Experts of a small language model.
Size: 18 layers, width 256, vocabulary 13090, 52M parameters.
Experts: 96 SwiGLU neurons an expert, a sigmoid router, 8 empty slots to pick, a shared expert of 128 neurons.
Training: a variant of Muon for the experts, 7143 steps.
Below are experts of layer 8 (counted from 0) of a mixture-of-experts language model. Rows are named router (the router's row for the expert) and show model dimensions 0-255. Each number is 500 + 25 x the weight over its row's rms, rounded and kept within 0 to 999. Numbers have three digits each.
After each expert's rows: "mostly gets" lists some tokens that are sent to it at least half of the time; "raises" lists some tokens whose logits its average output raises strongly, later layers aside. This comes from a sample of Wikipedia text that the model never trained on.

# expert 21
router:485523473490521489518446453488472476502494488544443477568527506501469503486479485501503508529489516512477513511511523481523491501531445527494493486472483512496499513493481530534479516499476498563488477511514466517477499517536507458501496505482479520487494496499480427482487509491503494509497442526474473483505491504479535496500497445501442526527515470507506491481458481463520492470475481491484518505553495464520447501508499536541483503504505469506525528495471477496494505472518479509454492475485532507443541504495466511505540472523463511516507495442532484431455485517494512522474538463478496538493519500520479540501514520535501500512497497501535504539512518517490482533529510508468460497453466514510480480544523478505482532530482497506529496507483499450537535518538467
mostly gets: "ymn", "eather", "reck", "isb", "erald", "who"
raises: "ob", "or", "age", "aus", "fully", "av"

# expert 31
router:489549501491502495502462474523533531476508525465470453555536531484460492492532501493465513496446518486494506505500507492532481466488479517475494485491497501478447470545460522490510500485517478531460553509499486476514499486509479480459484525487505557511468489531436477483517492518512494508494506553496512476521480478484514462478527453520476518507499456536508523520536488457515506555492471502503504556509472435467493505461490498522487523492521514559482511507498480505492491472496486559486534528455516485483542527493470510449551442509508476505508487500519500506490501521551488505493556490527518500492518501505481538460518494518515520488530477521528501565521517490488503537503491512468496504493512494511477511532514530460486494503504499531507513530487465479500494522532470
mostly gets: " family", " House", " government", " Department", " village", " club"
raises: " in", ",", " to", " for", ";", " at"

# expert 15
router:465516499528514510482459464487487499497528476505516476549501497500494534480496514500483513537465495506471535528509503454529508469477499489466492511494528503476500529535468549541488479505489503509507540492517529490491498481524478529409544532479467548471512537462477447468486488502484503521520534522505475493500450478446542503531548487515477514490504498507504498504473490470463494516456487457509478483495479480500457531501461485495453499511510517507479542525520519542466532461500502534489499503467519497460507492454441472507522465528488485508514494434531495471468492509487541527493497482498509493516531458523453521473514497521488532503465501482518484512483518499456473529499481491498490515518516496469474484512499521485519478531509503546513489531524486451543481497462496
mostly gets: " (", "–", "/", "(", "^{", " −"
raises: "se", "1", "he", "3", "in", "2"

# expert 1
router:476513490539484463523505483512502530489508526499483454483543488516510514470471470500510496499493514529511494525461494515542508511496504544457494458500489502515496504518472497511472545493514464509508518489526471503513472505511504504473515525486472540487510568520486459482493495482490517514503489584481500482516503472450473525508563528476476522466494489481497484517490490527479528473508487463504513544482466468485443490465485494535493506472511482511503518508554466540518527481528532551464477491451478489496496498525499508448494459490485492494517499502518519482478491496464471469519518472487521511495483460491442527464512494536520516511518483510544489526518509506465488501499448509489515460519527470519501487484552514462459455529544496550510550494507486454512493489525447
mostly gets: "ters", "ants", "ches", "ps", "ks", "ges"
raises: ",", "ians", "well", "ons", "ports", " are"

# expert 13
router:472551489529512469483482484482494475536511537522490462523521509522462511486556475485465527481440544475508500520519491479528463493493447516513485494507518483483503495520483510527531479513499504518483524459518467477524505512513517480504513499473494517506496515514433455431499473514465519502505550520506475499475477474468492527508495460490477481523502483507499510499516470461493505549494470473483504522486446456510470504478469494535456509477472505531491527504491526504452503475526478523471508506457515525491520519472500529518471492532484495484499513487541439468466488503523511493474499485522497471501523494500509497470515531517528534524468490463527531536491569506496481507525492566505503521520483516528481485519530513485462486478535507507575535515472504481475518522530465
mostly gets: "ol", "r", " kill", "err", " Bor", " murder"
raises: "as", "ous", "m", "et", "ently", "is"

# expert 14
router:465508517511508486505473482497497504475503471458503471556483500524499497459471485459498470504507517509476490541459500447540506484488450478501466495475517551496487474519494525525512489514492498533510543504507509511499487518451501490464531511492525557506521515518464482469488516477512517496535527545468439514501474444478559470483539475493497483471511483563515507507449490526494487482462469485482512535526495494509496497488489508552520511474510487509492498491516504552462535450506512480463505491466498494485519471485467494475495486505461520500527486477560482470497491491458486478504509499513485526485523446497480541482515519530498509488468504464503518531488539534492494523463505505510499501505507500487476474538505484466490491493552501553528518551477463485563488546528499
mostly gets: " and", " or", " &", " To", " not", " to"
raises: " be", " the", " a", " rest", " h", " start"

# expert 30
router:460503510511520488502453441540471520483536520475467467543532521539482481477496478452536519511503521531490472514542512437562491484499504520493476453488533506469472474517447520556470495490495481511512489502513461464562485510518489479429519528486446524497477534492512486480507518487490477522510522527494513518484490504454499495497511459500470510495499461528487479516517502470499491499513479493482503502474518495490486501494463537487447518496510486553508504531512477495530536473505523555477467517465538501484527461469483498495531484536495514501475519477524453481455475521516474498517547502515518512486499477548492493464490531535509501473515500462484518490491499499476466515514505562473502512508477461514481487518519513482477484501513509527527539503498458510500475538513494
mostly gets: " August", " January", " April", " September", " February", " November"
raises: ",", " in", " H", " R", " g", " c"

# expert 17
router:453502542502519482531493486521461493489549524508478451529535524511499524501500503474459539476479521513493516482483480489532516468487507540496484469454521500479479502541466548549516493505503486521525530511515473505511492475502503490469515514507507531497473542466489477514463516500500505498560511539498510473476475488462510504515558470501490539487493491510535515511506468494523471483503472490495521512546456491499481471469456538485490494493492507530509538507496509478521503488525497504473497504443521495499543497503474494494479499513488480514535475469551513485466476496497457481505545474530517489476514473523462471480503535557533487487546545506526548535526549543433478509499485563492530518491527482527482492506532520509501487503512502545536529503498467523506521541462485
mostly gets: " in", " In", "In", " under", " during", " On"
raises: " the", " a", " his", " this", " that", " an"

# expert 29
router:484552463493514499469471456565520509495507516520484488505538501509501524483506481471482517501482533517467543514480518504511477495493483517475490486500558544528523518488478527494527490492498463530484533494487485517495493538533488503472462504510483518472497512514477488499503544495480501507544510541461477475479527493465500473489525461504484512517492487528492543451498482490455536462448447455512516514523458492482480498492462540584459530509539472520496539547492500513514522490510484513503491470468547521484475499454476495512481515540508462536513527490520504442467490495472467485498504481543496490477528493524510508529499514516504469522494509480516494563492545471512482519563471522496501488483508519503493499506499475472464503505528501539510550515493492462507521528505470
mostly gets: " an", " a", " elected", " playing", " winning", " appointed"
raises: " the", " a", " it", " one", " c", " local"

# expert 23
router:495521526519501454517476479511543509490517545470467486548560485474521483495511487468534543519503510477504481510505515476537511470512497524479491464525540501499470516522459530475538481512508498499480499470490445477490461532519491520437503487497491535507482505512481492494444495483518503526510488517490403501536497488473519522490479446514459515496504476524571525469473529483530470498486478492495482498522486475507492553468461487551454491487494529492512514493499540493480502462512471529486527469471502521508485500516510498464508474488465466517486498469531521486468471528530505491523537457489512502528504478504498507506473492529505509512505483486522545532511493496466495520541474506460503477513480517506472487512553527463458496527515497548481517504476464466520474524521469
mostly gets: " which", " they", " who", ")", " there", " she"
raises: "\n", " |", " was", " he", " is", " in"

# expert 8
router:447465526528478496520454435517477500474538490490470433512515527510474472491527482496525522506460512507520501515493514452475463460493490498490521452535516515488502511557471488508536504543492503520485539522492468467485500494505473519484489500470525545484496535504492467509432528523508500521491517555508492484503494449457508480498492485564488491498497500490486497483498448531493481504500486496514512485518493476512490486496489520499534523494535481517499514513515488534485516484497466518501521519485498497506496494498488482484504446503470497505484481489490485482416475496534479494464532504507470525487503503576444502484526515525538494506521522463487524537495487504467440525527492478501462501455515498520470508520522502470455526500513534519512523515502492463543519489475431
mostly gets: "o", "u", "ri", "io", "ro", "ae"
raises: " in", ",", "-", ".", "ided", " as"

# expert 22
router:498525536508496502482444481519520561497522523466470486503533491501501511510490489504458495507481494499470502510498502469523456499508492514487506465472518509457505492543478544545528492520524487525483540511440470514515489516566488489464512493451494545501528512527472444471520523536478474481521484502508433470488477458480506484506544506530482514494506483531478498494520508480537507487481484491507493499520496476490448527489487497526499471483524503540500534511479517524505512494496518486461511474492541500494548490468455512489538500509461499519475482495517458443496507480507450503507489459519497513495489449497512500502524473509497507518493512478576504531472516472465462514534488536521498532517484497537486530518522506497485478500509504541531531507494421454515536512536472
mostly gets: " Award", " rel", " list", " expl", " exp", " pres"
raises: "ing", ".", " in", " at", " for", " of"

# expert 18
router:482484476510531518456519485528521497496546511474501487529486486490515505493534536486483521488477509490499484502475477474533514495488483529500471474519560491493468522497440515521518484504475482523512530485525483520517484533547497471437509481473515531511489525530488480481507493482534462485538512522512500491501483503480533509497482510489463529511512465558568544479523500491491470514513482504484487486494521435505484485440483512530475527488538478499474486526517473521500499485518540507475492493467522462480519504465465467477512492552492491472544451487516501453430458511493484495522499497537520505497536474492498506515511522514495515513482541479504517545493537480485528547500482499489500465501531516514474524555572479478480504552503533529523525539491504481507504541470501
mostly gets: " his", " American", " their", " National", " World", " United"
raises: ",", " and", " (", ".", "-", ";"

# expert 11
router:451536508509528461505513479555487496523535543497468504514554522486525505500494534443482503500473514499495471549538495496487511499492510506525482448498514521467489465541477496524511491490530504525518477525510475491470471541548499456481540494487512533506506515519449447504525532524460492500530504517516465447512513490488517478540518500506475491497514463559519507530485485503462501490481465458529526509476484480516498522509494492509506511503494462519493482511506540508516522506506539526479529508485514502433525494492490505458539490519452456516545515495501512492473534452528493509458531496492472492465481475515482469461497528560520494516493516501491468530472531482488477508520469584481492500490499490531483484499517492507469492508518475515532544528515514477525534531511495
mostly gets: " well", " un", " much", " real", " very", " less"
raises: " in", " (", "=", " for", "-", "."

# expert 9
router:506534516504507484461449483532504525490529536506490508515514499498440506440490484493472495490464546550513492508521473477510498472484480544489474497488506524473514477529482484544515484475513453499512506519519460468481496521484475496466523512501452542488485514490451477490467499492464522521478494516502468469487492481455561525481512513488458476492510506531490509486490452509494505478513485464513516512526517489468472545466496516511480499451516501527477506519501491530474507453499488485434501493493471485480499459460489474510477475526428517529500468503533495495459464531495480446502517480477509482485512517508469545483512523566555514490483458521523519534496526518501510520514481534524478515503522508497469514525561478483479502517542481521514524509474468462505527488504484
mostly gets: "|", "|---|---|---|", "|---|---|---|---|---|---|", "|---|---|", "|---|---|---|---|", " Phylum"
raises: " ", " F", " In", " Club", " city"

# expert 26
router:501510501481509468524454479518488496506519527505464463541512525477495492482527455515516488486486479483479522520490519499512487491506491500550461470504574518520495502522500559512515488530501492580495512531540466546509479504532490492482493525498482502488486515542484439506505514465492524546530529511453460471486476483457483475469524512501498514481477519501492525495482460445486493472525547522480490496481489470486470516468465500552481508473528486521509510490505530533505505512523490522441517478469498522492530444520478534508522486540458494500540472459507502483483492519537474449528492472510474481500513505511498470469499511560475494529489528531502521532460522518499524477516468540486481467521490502535481506504525480482514492526488493529507521498521473439512495506541478
mostly gets: " Born", "v", "qu", "mark", "epend", "erv"
raises: "ed", "ias", "ers", "as", "ing", "on"

# expert 3
router:483543509518486505467476475530493523499517486507480481508548502483454524500540516499481527463478518523485488520502506493507459482482463497514507441498508502477488489551495503546523501481478470517452550517484499494541506497489459494485508532452480499480471497498483482499492517437481466498514552524512497450531447478460517524507524468554457532503511471507539495475488466484461464452513491471499497481502479459471499528496466510530487458484521480513483514476555512530510499500543518503479503484461530522483505518486472485500480480492506552489501472488510517469482458519510464546522515513528514499498503496501468543471510502551505501535502465486456500514466494524466488541546484524501479481470529501538473499495525489478478522516524546491506533517514464458492506517484452
mostly gets: " including", " such", " include", " known", ":", " like"
raises: " the", " a", " an", " his", " D", " L"

# expert 10
router:503522525508531502506512464537481530489530503513460470524546515505460518491502500486495487509491522504488488553524467473519517508506447510468495480483534531476506468532476498515527512486505517535532534459492513500520500515519488493480527538497470518492494490440481441496520518510518500514540536511488425477462493493496508465486506472497473521455564438532534527512515518499479473462461479475482540507532490485454455518476496517501461510499516490531504509505477507515462526499511454496478505500490535481479507524486481492490479507510444504516460490486540495451478464521485524518486527448531493496486511474506458518488460498509500482493558491487497492529494514464440503526506471501516501540481493483544447497490528491468481466560520513483490501527485507487526504527496513
mostly gets: " Kh", " Bh", " Mah", " Ka", " Ts", " Kam"
raises: "une", "arr", "mer", "ace", "andro", "illion"

# expert 4
router:454506517505528487466451450519520494476534484508489472510506520491476490482531491484482528524461484506506520498501502474510504484479462523494495481530513537491497503544464534518480509530484473498478531531469479481513492550522457463469514509480476506498508514499461494448468509517509511491494492511460475460501475485417539469520503474507482519497527490539492506501442509459520509516482496477460502492514479479498423496477499502550500489473538499540509499539490469470478517495521487493464500485471558515479516509469447499451459509509479474503497490466515470503461488529528484498500536480504483475469509482496460488491547529528494481507497539502496485546551527525484497511492436517465506515495502493515509479505529506473468494544512509539490564498489505470529519530478485
mostly gets: " |", " Insecta", " Islands", " respons", " rob"
raises: "\n", " ", " —", " -", " 1", " 15"

# expert 19
router:468527499498532481508478462496501515508548519500477484537551510498488520457514480504508500502475508541516487499511466443525523470476480485489495491500535509472506506523473534505487504491488497521518497471479460527516444530527504449470537550492529537494531495511472483527502504497483539531524520541487482462501485461477520495499495492526506495486542442510492516466492481488504483485445455531509506539513456477489509540470472524501482477513472494511488486553539464492476503493531471495476499504490527496479509478481459498492479479510490478519464474473504420482473455498523501471503540500508512506502527469470488498457480517519528465506534509510527535514492549528450449529513472528514487479455508509485488502515552503474518524500496495543549525494539521463498536509488469
mostly gets: "The", " that", " This", " this", " because", " These"
raises: " same", " latter", " two", " most", " last"

# expert 28
router:444503496486516524495500447483497529507514523489499457538513544512468490471490491494484492473459526517520520511510509500532477491511526491493496492527520538504504538496428509495495495524495508537497550463508499487506520511567490512464545510469501539493497526492452452502540494478491501540524493511487459488541464478462525486467516479518496508487539474530494514505482481494514483500478489533472508481481505468501445456448461510557469513478500520528462505515478515526463549490492492492501495493460497469476561537458497501495509504511508493495518503484542496499490472492498467532505526495503527503489528496497500504487522499497519519482564535471499515547504536539461468505547505472495510485461488486519483481535584508474494470520513511549494500507475480482542475513483486
mostly gets: "===", "==", " ==", " ===", "====", "History"
raises: "S", "As", "===", "D", "Comp", "F"

# expert 27
router:482515484488498505488506485513489518450499511496512470538524489501490495462453497505483487488472504523511485551510534510523503496504491495483514472523518504460498532514438558509491475517512491512481552487484469529453469509484482494486546518457472542508480516498461454436468491452471534515504497560497455504497458494445504477488500454525479529478498471530501492530479493511497500483515467501518482552530508489478474489463498556509504502521514503528489532529528449464492546510509522543471503498443515509481456512485463476485490491549493498511495490485495453480458474531517480465487526488512500475472547517499481491506483516539520481491521497492492529537475526491492495528523475508492523510463527535494481476507531470459425509499487491503507524526516475463506504516491474
mostly gets: " first", " 2007", " 2012", " 2019", "h", " 2016"
raises: ",", " and", "-", " census", ".", "–"

# expert 24
router:460540512491522476481457500536538501492528508511468503513501518453510479464507495481484526519479522498472521510544532486490507489479497492477490464521505534497506498525513525533461485481496440533510537512499482485542474481531500470479500516535513516503480526530458439516513487512476518489538507539486463518485483510469531442487538481522523476516514473542508492491510488496454512470530459501538542510497496476454473522484447528521497512488517492568519496498533497508491526457508453506469512486468542473451553471467449516476529463533502482495496483492514500480501460499487480491511534454514510484507516493491461484491499475524524502509531490470531529541504493506470463532510484504514530519515497516534474490520549507483477503490497479535526525482478487469512466514557467
mostly gets: " ship", " flight", " ground", " camp", " Genus", " side"
raises: ",", " and", " of", " in", ".", " ("

# expert 16
router:461542518507531496493503503520489497525522534505493496509516491475459487467489540528477516514474489533524511528526513443489462505496534514442502501481501497508485515551473536521532488519480468502523542508517472551482491506482488484438533498508496526526514530516469448479492505475514506490502495535464471454484482507437517481459534468522491517490498473536514504481486506456513526457488485496509514516503476470503463491488483521540470490529500522532544529525527475509526551451530485517470519525482516489470503510478475497486531489534471490527477490452506428466480468516514442518489512492485523497485526494529505515513461492508517504465501482475533512524496529476446494533499487527495500515475538478513439492506538467468497503543521492522513512527470501468530511520525486
mostly gets: " game", " announced", " games", " said", " episodes", " stated"
raises: ",", " in", " to", ".", "\n", " as"

# expert 7
router:490488515482544486488463447510459511508510502501471441511543517461485466492497493518456513506482549550488491547544508507505464496477498490470481495498489523492492491497488539513522488487483502541506540480513498513537505523536466505430479522512505511515517531533462476472494506488457497490511535558520492475523489492446497522473522477512479495484512481536511513492489502506465497523495493492494505551520476450520469488471482492516471497521489503522482562520510529537474525464534514458444498495468506474484505493470481533462462475501491484545528500448544517508473480469524488503493524483488479479466506522461484537512480507531518515472499489515505501533485489471483529527517504499482497488469511504488455466520524513499477526518556516525498556520477492482535463519528443
mostly gets: " was", " is", " were", " are", " be", " have"
raises: " a", " an", " in", " given", " sp", " one"

# expert 6
router:501537502496514448480468482505495500487530494499475450535510509503473495487484525478504472509467508478496523532532493481529500489494490485473454462462509537481487504502467498510517507525493457549475562492522483486533493495528473477476519520491500528502510534532472440489463499516457495493501550531483486466515465462485487526500541474512509506484507501518547496462502494498486484506478506524476470484531521432456500525523476476541462476485524503555513537503492460510504522479504497520487534521466503481487489484464472486511484501528506481480478488462551488469479414510519502482519521495491492499477509466515452496512511475508522497516550493481448545556468497510479474517508478502469499529482517519505456519530544507485459502490545492498478512550505514488547488513520494
mostly gets: "SA", "AC", "CC", "RA", "IA", "TC"
raises: " (", ",", "-", ";", " and", " |"

# expert 20
router:494524514509500521497479468499493507493572529515479481510544509467490540511498472454523488529456500498479509528486547465513496494486481504496499443486506505517465519555486513525527536478500469564463553493519486512518494469533481487458492523464510536480487559515487472518476512501496520542516495507467492486505477482483546520498516508497462533452527467498514502508468472459506494498491471467533507497520467472490469513492474503554486510464545517533472500490501476532472520459516511495462495468475553529498478489433484511494491519526477495494502466476528474480488487512527455495488528465502522486479545496505478563502498512516513478513496487518509508532459493509459468519546493524470493521503533479477475508535535513467445483503513529500543499487524499487494474504491476
mostly gets: " \"", " '", " “", "\n", " ...", "|---|---|---|---"
raises: "\n", "===", "|", "The", "In", "=="

# expert 5
router:439484472471545455509493473509516498497517490492499506521548513461497501479470499492491489513485529481454575488501496488498494480441505513500485443521515525491495501509458523525488488508496442535473514489494492476528480513502478501480528516445535523547493496514469464546516504498491512475516502519486480502482455460427493495477504478513515532491512488507513510517469461509495518485472487492485517497508457481493496486506431539508478465475503553541515502551523504495459522451524478526456496478478499512502490493455475510508509495499504512507491485486508514455457477470470434487558538472499509500470517473485480517472500508522496474503512466510518509521532490517514486518522505571477505473519505517486465494509529503455508469512495486517526502543523465486514512537533476
mostly gets: "ford", "ville", "shire", "ington", "ton", "berg"
raises: " and", ",", "-", " (", " in", "."

# expert 12
router:469541487487492499483472480513472536478524493500438488506492519483470524503489505477517497511480476541516520545501495430518490445497474512507482471495562517483504485495472536529525493530555477503498526510529476461517506525484500494467493469497462537511508523536445455513495538470516505515507507526475455467497472514418528504497505498462501521491491478512521496509500480512480511479497473460463510525518502481505487474466444506543470474475514504495490527500493527511520536448523486546516493510439538504470518487496493502469512488541507473518533465477495526464438451517507485490501538488500514514484514480508498511467481513546522524508522477521498481533480531500462498511523496531505490528484518486494469507487558516444501516510514531513487511515503506449501521499484456
mostly gets: " 27", " 13", " four", " 19", " 16", " 25"
raises: ".", ":", ",", " ", ";", " of"

# expert 2
router:473492460471498511489520462518517496443496494490494496506523476510485520488478504471493508509468512552516509511479529466528461505478509524515490510526494520484508504532473531509491527483541512515520487502497479467509520538531443496458485490498496519466500530523510459465471529487493498538518504564478489509488460486455534502501515503490451519525537482471549526479464493507504463511468498481498470531498432496526499491495451479503504508517502545504481470498515519536536508507492500515462525491481503499492533485485419528502481483502465497492515512479525501492476488478528483494529523486545535531507535513492491525470486488543555487495506537468509523514514523487457444557555469548489484497505504510533469487563515458485474489540521554510486524513478490473503501492485495
mostly gets: "ect", "ribut", "vis", "ract", "mitted", "asure"
raises: "ants", "ous", "on", "ens", "ant", "onia"